{
  "n_layer": 13,
  "d_model": 384,
  "n_experts": 64,
  "experts_per_token": 3,
  "d_expert": 128,
  "d_shared_expert": 384,
  "activation": "gelu",
  "moe_layers": [0, 2, 4, 6, 8, 10, 12],
  "router_score": "sigmoid",
  "normalize_top_k": true,
  "routed_scale": 1.73,
  "balance_loss": 0.0073,
  "balance_bias": false,
  "init_std_router": 0.0393,
  "lr_router": 0.000394,
  "n_head": 6,
  "n_kv_head": 6,
  "head_dim": 64,
  "vocab_size": 32768,
  "norm": "layernorm",
  "norm_place": "pre",
  "norm_eps": 1e-05,
  "positions": "alibi",
  "qk_norm": false,
  "attn_scale": 0.125,
  "tie_embeddings": true,
  "parallel_block": false,
  "init": "normal",
  "init_std_qkv": 0.0238,
  "init_std_o": 0.00466,
  "init_std_up": 0.0238,
  "init_std_down": 0.00466,
  "optimizer": "soap_variant",
  "lr": 0.00286,
  "beta1": 0.95,
  "beta2": 0.95,
  "weight_decay": 0.057,
  "lr_head": 0.00439,
  "warmup_steps": 200,
  "schedule": "wsd",
  "decay_fraction": 0.371,
  "decay_shape": "cos",
  "final_lr_fraction": 0.0,
  "batch_tokens": 65536,
  "seq_len": 1024,
  "doc_mask": true,
  "train_tokens": 368200000,
  "steps": 5619,
  "dataset": "wikipedia_en"
}
Below are experts of layer 6 (counted from 0) of a mixture-of-experts language model. Rows are named router (the router's row for the expert), up (a neuron's input weights, with its number) and show model dimensions 128-159. Each number is 128 + 32 x the weight over its row's rms, rounded and kept within 0 to 255. Numbers have three digits each.
Before each expert's rows: a language model's description of what the expert responds to; "comes after" lists some tokens at least twice as common just before its tokens as in all text. This comes from a sample of Wikipedia text that the model never trained on. Tokens count by the router's weight.

# expert 15
Table cell separators. Pipe separators between table cells, plus semicolons and colons in lists and results, e.g. "1944–1946 |", "Abines;".
comes after: " |\n", ")", "0", "1", "2", "%"
router:005145108192133139140138120187107137134128141153113123087123165085179151106104146025128128175105
up0:184116128147170162096060199195151093083100144182111136109102122157118132089123192154136117146095
up1:138145104101145115122130089142066086151075121143106103085126051144149113137180120137107177110099

# expert 39
Section heading words. Words inside section headings and infobox labels, e.g. Personal life and, Early, Club career, plus census prose like median, had.
comes after: "==", "\n\n", "-", "===", " (", "Personal"
router:102167131155165154088071164201157140154129109128139146084075134102124148086122118072159106131128
up0:190109169057121163141130096177189090025131144119146114142097171125095155065149065078134074105134
up1:133106093193089166097079102141086146103173121200066148153130161158126130137099107096181130156125

# expert 0
Day and score numbers. Small digit tokens in dates, scores and sports tables, such as the day in May 21 or 7–6 tiebreak scores.
comes after: " ", "–", " (", " on", " #", "/"
router:121143104143101096158130113156148144124093072122149099129112124124156118128130154163165136131151
up0:116110131135141168084111087132111190107078097111131116133161149096103090118090138124103160059209
up1:186145083105096154153125123079153112172115105109147107125126110083127112118166133073128104136116

# expert 44
Numbers in tables. Standalone digits and number words, mostly counts and scores in table cells or lists, such as 2, 1,320, four, 6–4.
comes after: " ", " (", " +", " $", " −", "10"
router:125130119099099075148130139182188143074128129142130135164084148165136102118078156119143144182080
up0:121128127100127146163145143108163070119087124123163116102122148113144179221131126145089096156133
up1:111118125154136169134131144162116126131101142131112130152132140094115117158132145152117163165110

# expert 11
Generic head nouns. Common nouns naming places, events, periods or things, often after "the" and before "of", e.g. area, Battle, Treaty, River.
comes after: " the", " a", " The", "-", "The", " an"
router:143176131138141081140129091192115179088028107135171099110108125152168115116101136104172175238150
up0:165169124134130076162167157117102101057111136074142176148135128144136144157137132123134144178135
up1:182149181188169122127140116135129115150053087151182135201087138160142131145117117065137150157087

# expert 49
Numbers in tables and dates. Spaces, year pieces, decimal points and dashes inside numeric table cells, ages and dates, e.g. 19 in (1994), "2.6", "aged 82".
comes after: " |", " ", "|", ";", "1", "–"
router:150124079172147059126101132135173169092063121159101111168151088110126141120155139104112135113080
up0:081110120143113113113115089162106119143149140142167103139074067120101147148105105105094143111140
up1:093166127105133197141122057077100129151149139137118107188085150121095136114063169157102094121127

# expert 20
Century digits and US. First digits of years after In, As of or dashes, such as 20 in 2003 and 19, plus US, U.S., United States.
comes after: " ", " (", "–", " U", " United", ".S"
router:093175087122149145138141108098188088041178100144124144164166124100158089086156118123110181099139
up0:115166080142117124089125143131171116145166150129117160180147135139129129210128166107174119132119
up1:151128084086150118119177117087155125081109125139084076167202121129122094112098121098114166137097

# expert 34
Multi-digit number pieces. Two-digit number chunks inside longer figures such as ISBNs, vote counts, statistics, codes and table values, e.g. 34, 08, 90.
comes after: " ", ",", ".", "–", ":", "′"
router:083181120133153093186092105124176131137144114110158104140131105153162097102189096071118108106132
up0:106142180057168148131116079106181139136186094070056125164158139056138115088119093132165153118154
up1:116126173133147127071150124101173091137116173126053139073124124116140061112099146080163099151106

# expert 12
Quantifiers and determiners. Quantity words before plural nouns in prose, such as several, many, three, some, various and series, as in several times or almost twenty books.
comes after: " a", " of", " the", " with", " one", " for"
router:140119135145098104115120110108130061080159141114114094165216137114145098159077165090151180171118
up0:077159135173151140133165103150174150175155133178072151135180114097088182071181117111094212131137
up1:146119131120111144145108135089094106131139106200076135157192168163202110154091116114111143076159

# expert 61
Possessives and determiners. Possessive 's, possessive pronouns and demonstratives, plus nouns they modify, e.g. owner's, its own, these, operating system.
comes after: " the", " a", " of", "'s", " for", " its"
router:126138110148081117136125087131156091135156121166133065142182139114162121104133073138160063135167
up0:150148158169115091127092131210222152120102048138098135119105131130105085085113156119116096101088
up1:075121169103120094077153112133081104120108097174091128200107107145152078114085130087103126113082

# expert 14
Narrative action verbs. Past-tense action verbs in biographies and plot summaries, such as took, went, returned, began, plus the article following them.
comes after: " to", " and", " he", " on", " in", " for"
router:127093096152133075134135168140142094124122148082118066158110139098097181140074102135111169182095
up21:114124132159098082083116102168156237080178050090143170070136115175181094149195109150174158127163
up22:174197099107119142121150186069169068162114117122121092157119112171164146179136127080142140129146

# expert 18
Month names in dates. Month names after in or on or in date cells, such as In June 1932 or Founded: February 2, plus related time words like fall and day.
comes after: " the", " on", " in", " In", "In", "On"
router:109110132157083079113091121138169150072152125144088111192135064093138106120149145114179169167091
up21:188160164114120120141169130145107139127151118150088124111177140134066181132147172084090088153148
up22:127038132063142112080114141116157070110146089102138103130184166164135162079106163210112135138145

# expert 4
Table and score separators. Pipes, colons, dashes and periods inside tables, scores, times and coordinates, as in 1:13, 0-0, 29°00′, and Succeeded by:.
comes after: " |\n", "1", "2", "\n", "3", "4"
router:073076122115114152164095101182160072121075084171162086087118123125153088080110125106144159173103
up0:150118120160152120060157069226151122138107107111114110146131166182109175142166102091137091113076
up1:102152154162134110152153137145152167150118123128120140130095154114085074186059070101134124081169